Weights of a small mixture-of-experts language model, trained from scratch on English Wikipedia: a softmax router, 5942 steps.
Below are experts of layer 3 (counted from 0) of a mixture-of-experts language model. Rows are named router (the router's row for the expert), gate (a neuron's input weights, with its number), up (a neuron's input weights, with its number) and show model dimensions 256-383. Each number is 500 + 40 x the weight over its row's rms, rounded and kept within 0 to 999. Numbers have three digits each.
Before each expert's rows: a language model's description of what the expert responds to. This comes from a sample of Wikipedia text that the model never trained on.

# expert 30
Description: Linking prepositions. Prepositions after verbs or participles, such as to, as, with in seen as, likened to, known as, such as, including.
router:528535563532430476516473529510487550511459442577438454491484435490510517532527493487526453473555531477526552512520473540535446536575497466553486518538485471536504503497477532501499544525463453537585491473602535479480499532481477516551523475455511526474538542492504479476501536498535473475511480507483505497488481475457543489499532494474510467527463523489561518471476523487481470488527
gate0:485429397526502553534450493518516416524560445615479551447481505427470541549542473554503486519531512501456493476491510485492494484582462492467502504548502465479453413483452485487547526491475431463516523426544550482537501498584447477490496509481467526428544534422490466531439517589482482544508511545476518490482505468481524483509514486507486504594454503488575508482475519514545506512550
up0:569496518477508483478577482514483450487466525500482548406452475508471559531581500508478472423479516520591537485480484499435467467475502494476510491528485534445494561506475495592502504507514539584563446477488513453526550481514571452535523463530496494594519562505525553469474496434520465513465511481436505525546498591451525522480537489512498499569573529590502469428528522458510441489377
gate1:516562525488512473506507466430538571521445499505571496501490502444457561527499467584535518496463561530525496521495468553542495524569504517522529502542506440538510486499485446440466500474488528558502453497549502428493517555506517512467452501474521471525478450519503431614504461431428527504517435484424510519542524568462531523545523545469493499502434532443514467431521525515472520494513
up1:545471548546532420490501549401482468562495557555538538451559482441425521509562530543474471470457516484531496524557510562474441503441476485461527550486524555516484486504518532572508505511471525543496495459481449531508480384515403521528584528544552490461478447537522563528546457530519483493467461497516488484517551576443455502581443537501518457555472580460477516483485490521498516437515
gate2:488542460474483513425491454509481516445478458472512548532475500454473472461463516535561455529538456485476512578489547408566448500540497484542532573532508430557526522486529467482462521503514554499490440553546512522526484438499526502534531495406525540523559456474524519565483453454451478479484513457514456487509565517542501468509588424486489495600497567481503463474455524386447529480547
up2:482467505575439518448520546478579519491499554528452484507527533495419563505496504451511484531485494484456504532559472469511519397491488490562480490520478517527498555479488527466515431476481540533522533518484490456477499560575486481525532599433510507462523502541531496546497477511585565496543559455379551603466558477516565466459537505435574462503508500468497521499513554491609447485506
gate3:518466489483458481488486454487523498452453526500497437490516531528491454536528466435490522442572553480418545582527458487492508499465462472572588527510541465502509563477519438438461482482538424464577548568501465494522479513625466447531525547485506469513499503519527485490475460515525517503503489480514444527467534513431436488524519509497496527615485548468508496473466467564480467508486
up3:521539536562497456474475495469492491519470548439514494516465534518522522476457510469503480447490569510450549502502568447489473558472534513545567531533531452484497429505520523569539489498451471525503480548442457512438500493600500456473555526490405467460408488545547502527506553550509516548472565437524470490519529475485494471481520503427489522506520577559391479495539575478473490515464
gate4:515408487523465575520462506540535491481499502476501467502490466495549501482534470505527548572453557522461568505455528549498496472491494489485521517492456515530531515494492470564513491514497502449532463428472513523454482548527428529481488486522591471452521513457427508481551549442465456447423477497487470502496511540484523513517449495450554565426479490444603549509501515449540460457472
up4:554475445470550538512468510554473457541385531528500568514484502493487489499432535487455473554535499460484451589513522521484477493581561546538522508470470462495528471545474528495501435462521472429480469477471486524485481515479529482509542450473494537487524433566529423521578595480464480533475516513549581487445453568597478422497512533567520505501475482453457490492615470480493564508477
gate5:545510500514459517541534504485463519470522464544504550480515521484506446544592450483479530529473536462549459544505448470523480532491518509514477462479510498473460521429468471443471528525516549477483481457436526563496554522516542555497528390474534511534490503512476483534420460517582544484493530536500522525466491521461432511479467462538589529448546457474563466516545558509472517565542
up5:568478498496553479541483531504498509470504544471476537534528547507462522498510468520523531537534505472493471511488459557419524556558516491465455562463470504524576524443497457597495478468525470431435483518480489488485507503533460504524491474488486489467501452544501421487534528487562510580516502462553541451503501480447503506510519440608434457498521528485514510467469528462494541552499
gate6:527499504529470486551539537504502540545461562553454437560485469488407551497451503615469465501543486546440555545459438426544492510423458562456509505547516501522530509485480512502508445489557486518457468537514477500538451523540569526423508452500525572502512442512464407559461481453527527474465524547487496485521497516460444537469440510585482506448494460511499411499511503468472494525481
up6:556476462492478540434454564501456524540532533517502552530460472432601551480515430522523447563532479474491501504450540471445502486534537476513491576496485556488516499565492494527442493490521507519578581525517531523493514533439508486513565566518510432537518454505527512439462486528484495454491537538526543509572560528514513571594509482529543546485516448430556513532477501455472514556476
gate7:506510551481477585507506441557455383487377516526477583437412484543518492469584573459504469528530533540458504550499590465507497447463514528470506524517505541519475511522520530499513478494485536504486510397555496458574541563517417481492520493441516409491550512485523535546545570464525513540472488520489541565553461491551454507405522453560530518486557500462503468451454499505516547521544
up7:481531474510468483463527468510494471497408461514555412521511471491610553500523471573488487512508477530511466491476472506466506484573496483491575483528465545513561544560479499458520499563460457434417482528513582426531519519493544474449524496585550443522460576525506480504538455528511497528553574435534473473487461491496468554426467545452491490494505455441454489561524456439516508487472
gate8:433518497468486589502500502495475493498558475533501499482524591473486489507568524450523485474506533535513495572530449558430508416482503445426463565500476509543572528510488493464485467450534500536463402520524465564497489455459567539501454538445416574519530535478560537517479442516531559443461438487518510526486582488437476450554532494524478385531477497512466522536486464507533545494493
up8:388487492568484502488546537587474515475345493447528480519535474505556484472461426494505467501520553454439508448521557508458499535421509461522517503503485480555491504513535534474435498445499487415500498406467561490476476485495452511497479518493487442509548571559492468507512469563498455509485504419483461472490540547477481515475513481442479469536451513547514594489525459483501501575481
gate9:527470465535516553504432477555459504507462598544494543471441489478460472470464520427494487503492453464475534531477489539501488527508539506474518465577387542517600479410486459447538502497458535453475453419538467496450534505405502488494519512477515566504579533427533550457499485518531498487519574411526573452526571447501552488459537455527477456513563434493521427484496502465471495519559
up9:529447467516481471489506589498496539423479407530514504565548509444550485509421499544517594444485544499412536440527464522529512547542525489494471523513551527504501534548512476415467457481456513505479492461448492456490427524541538534440545568488510477544485550433561458509501451485467593519524494455490443522549494516583476530494504530543517530507547508489532514524510549511518545593489
gate10:415559515463505511502456530510472501467542516534543564492502500516556545510479416523539422460509451491525504528503462507522467474476442482431497497529541471515535557515499482478513542488481575517507532466539458477509529453462495410525436465516510461532518523580465436494476581502455529452446442504538510483524494402465436462510439421483530501417519492496493510473587503507527486525552
up10:448533532411472470491491477513484501524515533556508517515495523607495474498471562483514456453396530521540553533529465513515480516486453489512501513444451486503561433478559523469537553488505461537525566554529492439496507541498588530568562518418499444500564546504493535527454585458506556480498477538547497426536444537500499487465495413448431547561514532578548540481512471547534500464519
gate11:529426487473440534437487502495458529513543531445403544492559531496464491483431386563527522494488532544460483489454556487501507521497405527478529500538502452494462515493535489448546502506447511529498555492512518486485494475436518484514524552487416519509503518440540526544406520552512494511511470437491564566541503519513565573493533529486528512495470484500499535529561524542556537501518
up11:492544554454536454422532460528473529499502508431529503475512446608445443489505456418482471490513560467547506462514511543543552523430472419523483558472484437473495548506454573432540527521512527476522410426462431496565486529566481506518586442505497523521492547517446418456498524511475487532569461500475524491506507578537496468554463529562528403461481485549570523478604523489511549500446
gate12:529478481505474468541481500481561507593489513531502442504553485495464442500507511525465524485455521532518444548569488565455467552498485516503550558543504487461566493512521509532568500554504422498530499465583436538547565447555567520525522534464505424495490492536493455488527517526472520464496423514494474432554482462507531513483502492485475575482503501498563499495557563481480484463460
up12:533523470550482461463542542505496509457462468531493480499579451467443518542493476452403514489497512516521472460494448536440521546561448490552529509494537481463446502526560530517558515506402539482545578518453568537542474560430495486456564400538513594608477552448496594431505457521500487491533534487542500485443520501508476461495518509525508493476544467514402459501490478521505408507563
gate13:429473500545431553515507388528454459399530572453471476498502510524484531486561465449468520452487498462575583555498502512446524470491553486451456472461529469509545499445483497508492539541467528544506550524509495476475476482467534493481530471441498519547568487475564540502464513467460506517462535493473478462532544529534503511470534553456379519418578537509526501486502529486517512488457
up13:521480539533421468494545496470485551564463473492507462515500480545520558503470499525556548536518491473431466450491564547501554444488585532521473492468479574467466526530539511588512436555468467413533516471498560528446466473466525501516523463548458502516470458558494494559549541571504496460527541514522559474481442493452414545514435526477589506511539514440535485543500459522545512521461
gate14:451502503543494469466537575528519454494478538533486559529544519465502457498467515496500536509610529494525478489554412554461543553577457520495506516554611557533502506502520515492486495454450504480475487515558493503542417576437541453480503409497493589563504435465499432464583408409466512500509548481492565452443458516540500467450491465528487445522523448511493499549542559461522552520548
up14:553483515443490518506534462565511496497533511481515447464512484484503531506590552486473539554449496433514589542519450480527571526474483529476536487528515525459490515461453507499500458486516478486427474446453491500535485446490504477512504512496502467407493503533549418501442488446572477527424442472450520490476506464554501491516432539493471404470504392428447553538468549503546510441524
gate15:512391546518514462450563518513555434522523529527486464503526493480523501479413486503541561488571522453495489515512540470570539470521477495541459489520540532548489481545528451486491470452562489524586447428434544551578507513469500485584492522480523456403489474442480497560411477413448513494531513522488486528524515518507522508479512562507461498483553553497439505510474515517543485498414
up15:434522524406494480501542518535453511505449495509501554503552510486529530476509533467563497439546529487407504506638498444584515532543542518515399490526510531534536463455493582487513559523462469481546488526520534492489517504500453461533515556510468547401439554488392511531483500545497528461446520580488508460464476506492540535514498569441525421485486535482400543559416536546527467551506
gate16:512549441516477521463481411533540488578424534407492569490480570500517583531519477519485493514570480474470524518636478501430541600461499468481575521544593579474513547476472462515416483514451448465533440438540497518553521544545520558491551580485504517531555508495466483444512535487461545424478462452539457464551548569518513541435513526548414556523455542538523498417461528415496520485496
up16:450465512554488527454546476508529484535533482549435471494477488482528427526523457434465547514432598523499516468492566485429552500510495503502474479488548486442502560512575516505554442407531488526556507483486470526504485625524568563497503560474458508514460465538502519461463524501519520504486474484513519457526531488485489469480517545448522476593495510570485539508540453472479440545476

# expert 35
Description: Name-initial capital syllables. Capitalized first pieces of proper names and place names, like Bour, Mar, San, Gold, Ber, Ab, usually after a comma, of, or the.
router:539512476508476449565480541439510526528530494524462413438474466484517536488532495495453488501524491574466548494482380568514516522546510512552497508497478480497505509549462476431482530553478499510547450469567526478601447526456535481505512500492473503451478537493562443421433536505518449484402469536521494541480459428460501431536575498530540573474488546503511534410452465490489475521580
gate1:467448447535413481493543552518422566453504526517565537529457516495432531493370542490450486483425433490466524455520525463552516519559481498478581547498527473510496479513592403487499482482537505464540508476533485491513498485574496553574475503539516483498533523459503482497545521511513441457527560485435547554553467495481472507494440467472425511511492472532567419497562539498504466526493
up1:540431524455476508497476446517512475583448620479483542521478436526494527467443530435432476466466500471514489447553537456594485483542483495504539495533531443571531482460469573514482475490508478518533555525509531538508518496496451491520506536471429522465469562475467532515551440506477513471434511558488419509485496455464421525490503499534482525518521458463458521514504496489487534468491
gate2:530500494484521469522466493527514515450473464492501577440523529575494491556511501487478577481532472480431531510510479565472509409512481454495478464500472519504472541434437459525505443440404484449573627474562497508560465520525390479518497454522550526468567492491516517513493550570496445476504449478514547473477509468508529570556436438544517562469502520517526519497461485453421415521508
up2:447469444588528477506524518512467520485488502508408523534537481528518509533499416498483502504550523509528481524462521486575548518436519530486556511511490479481528482459484487511535502501538502501480548484519553460427531579561516530480450490406546553512474465486465563513513465423510480518500532503476494587449534491526514467463553496457461521551490525531556520459479490566502521487523
gate3:581539414429494511533507500432487487499444491421513498501505491501492452490477457455489508489554558516509486501472554524527484489508534478432436443522541462481417500453478453515477533521467517453498583460555431482489486563500428461510536485503502519445566472450494598451483582509435544500524572446505519487563475491466458560516464530504515542454512435429518480497466507520486476503562
up3:448569439480471468600465436464552454477518537453535539428548494478500471467514421484404489541520582486476540550520407542462504489514528509439441519450466416558582425537489523519457470482488524462478445493550543507559541467435478448493419483504505477474483536536509453520483479482498566459420480489514470503562557510471530492554584507484452452484503606515544430485521466438494477515440
gate4:483462500525432500492476517534407505517482547514512511547492575523511454463444518520524460454548494508461599444571491493431558470664530479497525507499433520531568503492531423500484418495512530574516477526441548511526507465453562510461553551528520490488454456526493487432447479533494498542488532545452471524565429452431550527550451472508504468552479510494494520441522442457512533526555
up4:561521395509539549536549484467431486551497396537506495486493456528539468500451449510472472582499496454498534500506521499422491527580500523559517543531460562473459469458534532507483469477498482485445505559529541526530446490489509573533518480544521460467488467471517468410524474482498513456473537481501496520580451460493480528525501522482464495506507460453530540456540451543436538535533
gate5:521507445516515529468542498451520543505552447421559529405543456498604430464479547528531499497541552510491584510534538458523515532552430462497466511559493515504482538473391530399518545521490575434545451439475554515513488529527492530525500552480498462523438519493502495435583455410558523513545484539521533461537578493494443496582491603514453548566423492480517540513554492455433490518435
up5:428502475436510535549477520548521525559455526480482496521511567499503528485523504511520500532590535458479443512479544516509540496406523576483472593603481489496521566529472540544448419403509410522493512474457448517442508535533389552497462506534455530521529505583499461490482532488519501567446493534511522479493496560471529477443552512477469349497485541513494506513510510528423493473533
gate6:504494497475475514468493530559449493503537512515454541580524563483545553505467472552434432535533518484541510532449531505492527533466492461566571430510482530531501423499532437557487506530518517477504449477495564518450426503483532529510536496481496546455589474510467477472477521479465531502600449509496461473490571544547460570593498525501554490481441437482506502483509543518469580562518
up6:527529477474599499501526547511488517539499547561529513515506516484490518509479509482552548455385575493512487501499527437473526477564466476510392461550503529464478463467520568522500543553499488498505528527501508451542505491482469568478552517526487490563517531435474446475490500498516539480483570567509512570444534427492462470435484528465549562459557478478481514449451482481477488512492
gate7:557515446508527455490532475523483458531502524494538510490492549458508486531534458488535419544541435554494492518562515497551514445526504501527499455476487507542472497506517554546508469444474558517558472546523526504520499551492493471495461473448556499508414608549510451502481558515380502481438498530517513418507480549526499391585497438438508566474491518518496484484555518467497510515435
up7:509484534502504462479443503506466499358515469502534529499489537421559544538520404479517478518526540510459516516509537463573512435493448496544459487488439460554487413491468445481502524552543516443539435618562496600536464551548504469458494542564445454526494506514499468552506484492475483428556534516559480498429458534471546479493508488484496500466495522387516447488457450501481557464520
gate8:544489501570510474530535566504520489507490517476516524533427487509491514475506484515494435528541487490437466428516510422565445487530474506480489472435561471569464522420402567471513474495529515551519479491502496493531475515552456503413516424461471479498492506532460525547571495581553579470541537505540505527533491461598539574441466543505494442387520459557574524462480468513443527485536
up8:428437505478530516446465525504502564460538473523542538495509530505455495480422437554527450529526562501499555502591524517445575510471505483496459467537468499554558421526516427475521497512486521499490524535456493494453550443564561481507523567468451538574504543526517509541496577493524498553555487514473503436570505498460503482483468465515406505496474530483508475502449511500462519508465
gate9:478526548473449462479541484421387507471474533535525471529475483535465534438441408534407520510549511485506570516546475491532545494507525497489516552483451504478526590493516456487529462543541463485436481517522503447541479521510513487521578481527563483530500507507527450467454505504536589571480477500537550491517482592485482500465489532525460476524508523458473501545423538485468443465554
up9:512475492511468435563469420555447437504512549500550493535516431536507500479551545503541481492590493518463532487518470451557546475489474515548410510535476469517521440503522539577445522501434454484451420483545544509489415507472496502529557487539561533447469504554517455535457594530566513429499449496502502476540529487542486565484432515556502519499486442501513511446561459534472551468488
gate10:505488437482506489479553487602443441438499497528487601483477475527506526458470484450436409491520526548509513511552453520521466464436524509482536478537496509498489499443475475488506481523487496522523487513482474569497546445512470521578482503492487545460491532530511485539504456508496533527464498490509426558490500455486572487487517511564460565540511457586475475478440494523509472573492
up10:488602543504513471497523539463536508544486474454558481508420505511503481490460501510475548486460512470426513492488473480572496567471524500570474500524476480483592496504549486528531529467504470501520530493528459510483511423503549507555506499567515451489506479513607587574493555479527446554496522546501518504572527499546461546477457561515570459530532451444490446485547508540479533442482
gate11:565463521518488495503542489536493521477483540500561432474542560520500468474472559445475566462558490558514518457493500457500526463428467440439511577470520459480557403454547395556527541472439513449483538552437497564488477551462473478533444509588530512527453505526504457544441552512510517485539536467462468481567418498546486606503522491477464500507490568530508497518443517484518508504481
up11:528497557473477515529528540487510532406481510568523484499495503497451500547409450519537556508426490533476435494521516467456580529486545481503473531554462565468544463547541466511504488539470513497492532501405484476527460545462556498498490538527470459583532444557477504457515484512538492492514526488524482530498475437528456491484478548442487502475492515495477500479515487516431558536579
gate12:459484429496504457429447490467534453457474570489440499473529512416546442524502491451461475518541563545506532517500498492480520531521434505436483503446517565500562496526510491575504575490508570545504433402486491522553523544516561469514515499492503450506492515501480521514441525545578510519518478507462460403509455426539472484414504419472486502484519507575533463451528542453457449516488
up12:526548589474513504489473429532504466470528433549480565487492475512515513550529468443470506499491487505523612503391556441440466528467438473478432523564490580455416496472423509478558443475446507505564452448465462525569513481465505529518448510481526440462479497433499476462495491496466478515478489494531448530506573518478469536473475394454516468582522511485438499443481445513480525492417
gate13:558520517508535508522553511420501503499493472516493531525526442467429461524470557496488505486476519526509483575520454526557556492504494482532452484484526500486537555448518541550474419510503474459495423526436488495481476535413479468504562552449583533500478537535493513538514501507484499545501439570494496524473511530527437452451477482531584405501528539478547452482614471530515522495497
up13:524494445468441490487556475555514554562486524467494525490476438508486515477499562477474401575519468511488568443519483457571491410543549491463546518483481489474512521496522486476474525496524531510573499501528520475511598494508469541515516440546557542433527433461443490554539533462599494503476519486522503539548581549495500485486479516569504408516446434519497489540477460523502483532529
gate14:498477533518525527562452501547532474440510529532469552459478499525522486425565430491471571474527589508521561478511507514528432512458521497532543408560462582498557489515482483479486506452505454420484438509485431561499517539486486518476487456504461526590529557508452512478540493489502463489595474459478438449475488493445525570480530527505450474471561524483494467484398516508573492467528
up14:480599563490485504497512467466522560456488568528523513485500556532542511518432483474510574509448492449479469524457511482449426523497446538524502458435515528513503472497509495484462548532504479520522467548484454491486463523536462519505540485498494587436405448512496492388545422524569453492516535558491499596431569467429517475546495526450526442569416490571511475488495475524512474546478
gate15:504515515502496513530563467464467521492547575406531495550422498461464484428532440545398489478528545540541564497478408566529494514557523505580504508507577483480432490475504562505461477520510475497568508543485498507513502518543500474553500568503514492498545548537520484491557527495479536539469446512513519564531497471498518486485435488484428487531456562450530491458495508491397450476511
up15:496499445434486510447471436511502403487494455512561504439506518514530530542436492551425522427466506490488467525511592370536539534480436455458499440470504465574478454500569383520495533542497500484528511524514456506471455584520498459505452463577482406439452403494540509461532541454500414543560574495548532495524511521498490521495431467450584505465510474448484487520497455511504448534463
gate16:496548456490507528543447529521475535514534473475526535485481469396615454564470505489446434566512444516559531467438508444513489564555485468478509520513461478572497514441462456535466474481437482490523495424520574485481521549401512527479525486507476526551514468530532462473518492551426387466581464447457533539509415518489527513500530510516529541497543553543574461457514424489482557471545
up16:455556469499487512466488467545511476480491560470475539489531427580469466504525611500520454604506444503486515505468488488489569442453536492537501509461520541529472509471464515459500504486463527516489429547488456503466514509453488537553444444482500514554523503511498534529559539557558474390550484538555531532464489496470566550507458537491542468533473476502496524542539419501500533501490
gate17:466470564503564518447495483533509430475518437495499576558485513517536499513476494539475488486496517527525398440522516480521574543498452437451534504489551472499498488454561524514462506544450489486566510538409483495513501499535510485442493486470501523485492459491437607526617461571516466518526583533495496536457499481543491577573416556514518459450521506524498502476559543499517509501573
up17:523492535510470395485424483537487505509495476521499539504472507500508460559530487469507495519466458472418517512487542494489462469457500491486467519533480481515526447523412457491484555514506565556500532567497546455526459490414424562469537480558515534477510497559474517476502466485506555514571436554490499550516514486514435467481474505493483490445477467502491472548488509490491529489423

# expert 62
Description: Modals, negation, adverbs. Auxiliaries, negation and adverbs in argumentative prose, such as not, would, can, also, did, necessarily, plus following verbs.
router:516490529496472525520557485488536582534492506492495427470513480463523479479542449435507508485505487493517562552496480516511468534509530559515533475555513456488473538548443544439464544525482528503554497447552493492501485527558515485523568517511456538481484566503519445481514524466546459547460532496466546512467400447482519463540556521473537499500468558484495545476412495470529513416510
gate0:525506482482526474574496474516493505539466549466491499512493508463452586430447555522541523556494605506501463545529457532521507487504566581575525482414514527467431445489477551493476488529531536478428466540497550537436545447454529458500513477549528522459555525484512503515482460509462515516533481507526515510526482508450546546595524515505517457504535441589532520505541506439460530500514
up0:508522553494496491515483588459481524527562553409458476509550487472591446532489551469537474473531458515545493460485506481458449433422437534524525472526496499603514552533518537477557484504556457417444482483495532486541476535550471503535478495514549488572513453408492439509477511466496572468475485472540543558527460521504498418527442395480577535470533519481468491503504445458516473459472
gate1:527491520546462616526499492486476533423461508509552452516415543542502483485546452499518495468472466489450442504507550478537434522527497497518449484467467541529549510497543486591516478496528464539506505526520464536480597547564455519509564479438499542483535588489562485466503524519583493455477496486425528507537438424423481477589448559485521483432532478438507470461442456470512493471545
up1:515472464472504506512481485402518541481489474439507505479472546536581482488462420526452460501456572453580503546545458593484518494499494485465557445586479488443462516561474521499535501502497434450537474521591523557503539514518437582488477518427485564556507459514481446480497511509543518474514465479483511503516447522454553560578496486525535456537468475491480560487594486457583543447477
gate2:466502386545561540508543457526483451513483489504495479452475447542497454532509521512498532456494485481410494466476485550517473485541481488480578536486548483529470525536493531481554494496490459525381534544518418463483450549523443544518494509496434498399511503527603464483442475473523409494530613449530445432488471581480509463611552543512523506515457529466488449488427487559502509531445
up2:517524453493523475508494437475477446546448493539414485506566570470534632571491518532511578586479535506467470558483448487497514539527476492499567592547540490462429461544501491544443545522543543437531447505502515493550496509509510523547520488573450488521480521538511594487538514565594490487439446508541450492490510425510524516490564407497485530481525490482473497472486490502535499484511
gate3:520519478485600498479542385487480491498479538535551472467438468469494506525547594511463478420492432517517576488495556530530524564587456481509477436579584464509463529484526524573491512545507479483508554500503520500543524498586499488523493503552510539465483504523474493514452465483516419458538472525538517486443497534531548494484519568468538497435508495504482498456498500493484473488516
up3:469504449492463529422506598487539513479483558558505532547513442492504512553478503500433491492570458482479524496494541510493526504544508516520506438506459516496510474419505525551565484472469556457495514523525482481518445506528489515490524509479486474487488416435488469482484592548506580509545556486472494448529539520479500459531523524416628494436458461611449485436451501493498472484514
gate4:430474500513528499479446463534482537490495432481517489452470538526393505459491474502454561437450424527576413550480532459457485492547559515507555569584501511500614459526479451571499524526510563511572455547545527479480464526462496457551474511536530448524551561479496499540499533514458533461453525476392579491468537502476494511539486470524452461531472499469493509468476471515465511543572
up4:475488515495445560474496498601484451448515521523417506523499542530465571514563483597525461580505513546528533466429523534481587520524509515476456522489481522458441359478521468496485486541481464530584540475489581462435519525516503533478498430473519493485523526493509506490483511538531491493508494556536484481534500489474431492493497478503563537475510481447523485465468435488489453542465
gate5:517463495503450521524560526503503503521512555517454487488498492530509451501467539496577529477514519557516502531500610454426535480541468549474470511495526470465534535508463504479528570494530467527524505496476516487470449575530524494531521507636531585454412480514575497497515505496518481498450513477557508474514472529489470514506460464438511484542464515482509440432492535529483434469555
up5:561533480547478535532601487461532433447536545526576500500466524496505466492422484462502459475499481507469471475435493530484498546383416516473631476479487499535529472490488530532538577441551577509519471444490485547452539454495527461460502461442572519541550506460449506561511439452478509436495492476475541532422461421496483498580479497515469480409493377545465459489487457511485452498554
gate6:477490533445483544538472455549497410507457461518513553548519511487494571525551503496516529469467431514570490489520456485578493536629501487504430512494552587545585446478468516504538481517559495546499467497471448505560493532455477481504503467547482464398464553570486505525487495440452477434483503511457477445415450521537501503484476520513561501488524536519542488477562451518520528454370
up6:514519472490445451438511496513504492527547560501549581552497389544501571529511549519470503443458416513491506457467545481525491442439491533404537494503528530480480486515533431523428564412471436478489481484526508536522572521561471544548489520469488527565506528460495475484457535495491541452481546490466522469523453522546531458524557495516473574524474619535496412484447532448500487583512
gate7:496532553507489538565555505479527480482539512528454484438517464531426532523540511502523419527480550495489519484497589417508477528435522444518588486533564584516503463512476467466501465429466434516492424544441491558463489544515521534471469487481513537446446581527508536547506523404466506470535439505594482472505403479402514503562535483493511535510543470488498520506582473550542449555468
up7:510488473510506528452480503511527505486536546513454475502555518548543491503510554440469563542484565454573493505463499493538500538454416486483535479489576548508573531472505553433584491467492539539500478523473426444538506504500486564540476486470506523607552479470463511533478576475534427501554509444527418531497573478590442460530485511517460479434561457532515504495489487462513421604499
gate8:554480473459449488469539504511467542513484525461566472577454489416400553468518561594539525523551545437576437579515544610564415435538482529454450517438505546487531515501506472522564504552554497586487528515476563561528482415534549511478541502463420511523544522497486554511451524485496566384456534431471487457470474533548493525428537425486528520503473504511452505492478528480487538437497
up8:450534415413489446511531446520468546509439475471555458455494518483517496440584504511556455511493519575507477516424415495516613493488477501482538588510560525554522497526493528609534535560542531518498443530491496478443485561480417484561532528455540483479484519523460511501573473506481498485523542500520541507435468501565512565539528573519486533441484466452519558504472530555443543482517
gate9:405557571481552527496469454488477474450513501529523440419477500531504479470528460514491456463594495484551516474505530532614435498534508528522446503598532519503470487432534502453512512509483491467544528503531571458533472458447487493546503481518487471443543410454538471528465546507565472488514486504472501526526434527517504475503568449525508540503517542471446474500524509513453508522499
up9:430543522529462460542484538503466582556539514496467499527568498434575512541510442529438496536504456521541536464483544465462468508560454499492487444507535532495446511457538495574532481462501471422517442514559487493480525500500552507493472499527513554523477478550511525531562502493482522474533418450483510477532456515508479516468503538453486485537528492516531635521483464508497550493472
gate10:508451464504476576488533510535509537538542496437515491466469517500525404535528540561529494529553518471452507446583495512471496460449460540558564466601449538473464520526487494500476420509463558561461463474504556474463514465495565538455543441529457529441522501518475516463490548474504455494513513485516508394466463503464547511485469491502519549526509534530580472504466512496484488475468
up10:470530548493572513551450514480470411438426477575435477484477538541418494446529528486431530509487551515540477538536520528472530551457509523473544467484376454429447411524546587529463549525456447443455486509480504537487477534485488505511457532564479504534493518480524478518540527456571512496484505520532478472453453526463494545456520486443405486527487556499494489491476548522485437427560
gate11:548458452516453522475485457593465538628473543543495498461472515464553459542560500553542486499485464504512548489529522458510501529573539479487485487477477557446514506468525591478532478486497551512575482485522527461449503503518518502562585486543549475467492469457452576502506552483420523485427485493521515465561532448510488499580489538472571486527578396509532528484504488480433487537532
up11:511464503537530488556466500510459516433512559536549473486513543429526508530483451513504495453513515596476478506571520541536536454547480481541508462469502491461514491518491492514499525435491552495333501554411491518436580528521508473517479446483513482475510583490520545516422540530502471540460499527443450480569500505491508502519471500485518490442470550470513428561492515541451444491496
gate12:503481508535508503438473564494533500485476563519546473508458547562542534532435563497510542456501490440576523429538448494521454603528512467553464483477517488513593527553565484443483538548540491567500513477496518539504439506501503514518425617474542542489564470504512453570578521442465493487477566588593562489520443479515446509466519476459464499506428514418485468494494517498471545521523
up12:457469550468525471548469435502468568585473485550497477521488584538522486462511492501473506533426509494469535547527471460526463505527472506515510482529484450479510530466511558476494498447515463500548520450560492454513505535500422482427541481589494493419433519509507506477539475550596409504515494506544511552452420467472491417493511547479502512382440524506494530563480480507545438424497
gate13:539506476481493479503521458404468527517496556527481544508476560429533554503519487510546499501519531528483569521505485494477473439472431521459494429446434448493488412435558498535593510563473456544507494548565506469489560520519477538474491477435457452579584527568502479515465489532495522387478513575522539464564554605521467523540507498473459527462485465520553542468553464495515484494478
up13:502568477553488538520513478557514527440429475470547500521504534553513477439472465476482453534523519542544519497539462489534484446521511526486523494519530548468588533515482415462509524451521599484514553547449435528487510444499520467547503514449522551506508506447498556538427519472539534543522425486421480509485560561536497522482474499510446498570548535516513576545447519495474554543521
gate14:497437498501504487503515484534461474543419489518529577439511525588482461452533436443493490502486571540436472478460554423535395497444481541487533468447519466462503497446488450500447455483577417542575507500535533479512527445475510545473494506484535520488502566504497531577404482384469476488483531434559495486525532495460480498528527516510514440435486486505508526525512538501477426451548
up14:486480524443466466511462504419504510505546574465448461486519605454520456531465533511502553501556479514509541539499519591531514508523496488514592536483515479523469489511464526460518542456477560512564566560511498582464534535477487507438519468497483515486567486491510486428475453546480524383432417497434404483489468535420384480528572421492559566502476478435511545530502559507497503505532
gate15:446512448484556492485534463520590448462526510492529503485509460534464418535557480449507482486508530555464460501492441526524560514472480511458452530554552476506473507560463522524469548499475434587543549470545514552546481505569567494509574534465466475497515559472531520477339522400546374539482521500540492463537475478520507473454495470501536512515557568525501464501452489400469517491521
up15:469478530513493506472535519503539508467529532434505476454492563560511456477511499491441473489519535538536522521569434522596490508539493494553440517396460482466526485495421494485476482453542410602460523483495502482555520409425487583461520537499496584511536534523483553515503478469487534537524465567453465392433494504487451463484484522533494547566568489540522563529516485481473555433477
gate16:540459415547497535579502475468492400487500508489490477478516489429534579463471518528525525506538492543503499493449586529512573496526597520477517543465502504533462476528543506489457457531551533468510493496472576511492477537534450541487528487501545562511494603600538463539429493523532466539441471520483482489475567534483496472551589529578490476515466509482475473490546544479506452489507
up16:474533503510461524506503522524531478480479477489463561560477554473540557469558525546578455580493564506526567529536574482521538529515532481564479607444490506463485560520449514534567532577537577466556530437400449474506567477503496467434523496470371513546536506467538570492494467527511446564528511542547501522559562427454482520530477492486492548535579450495498525493467412449479499506493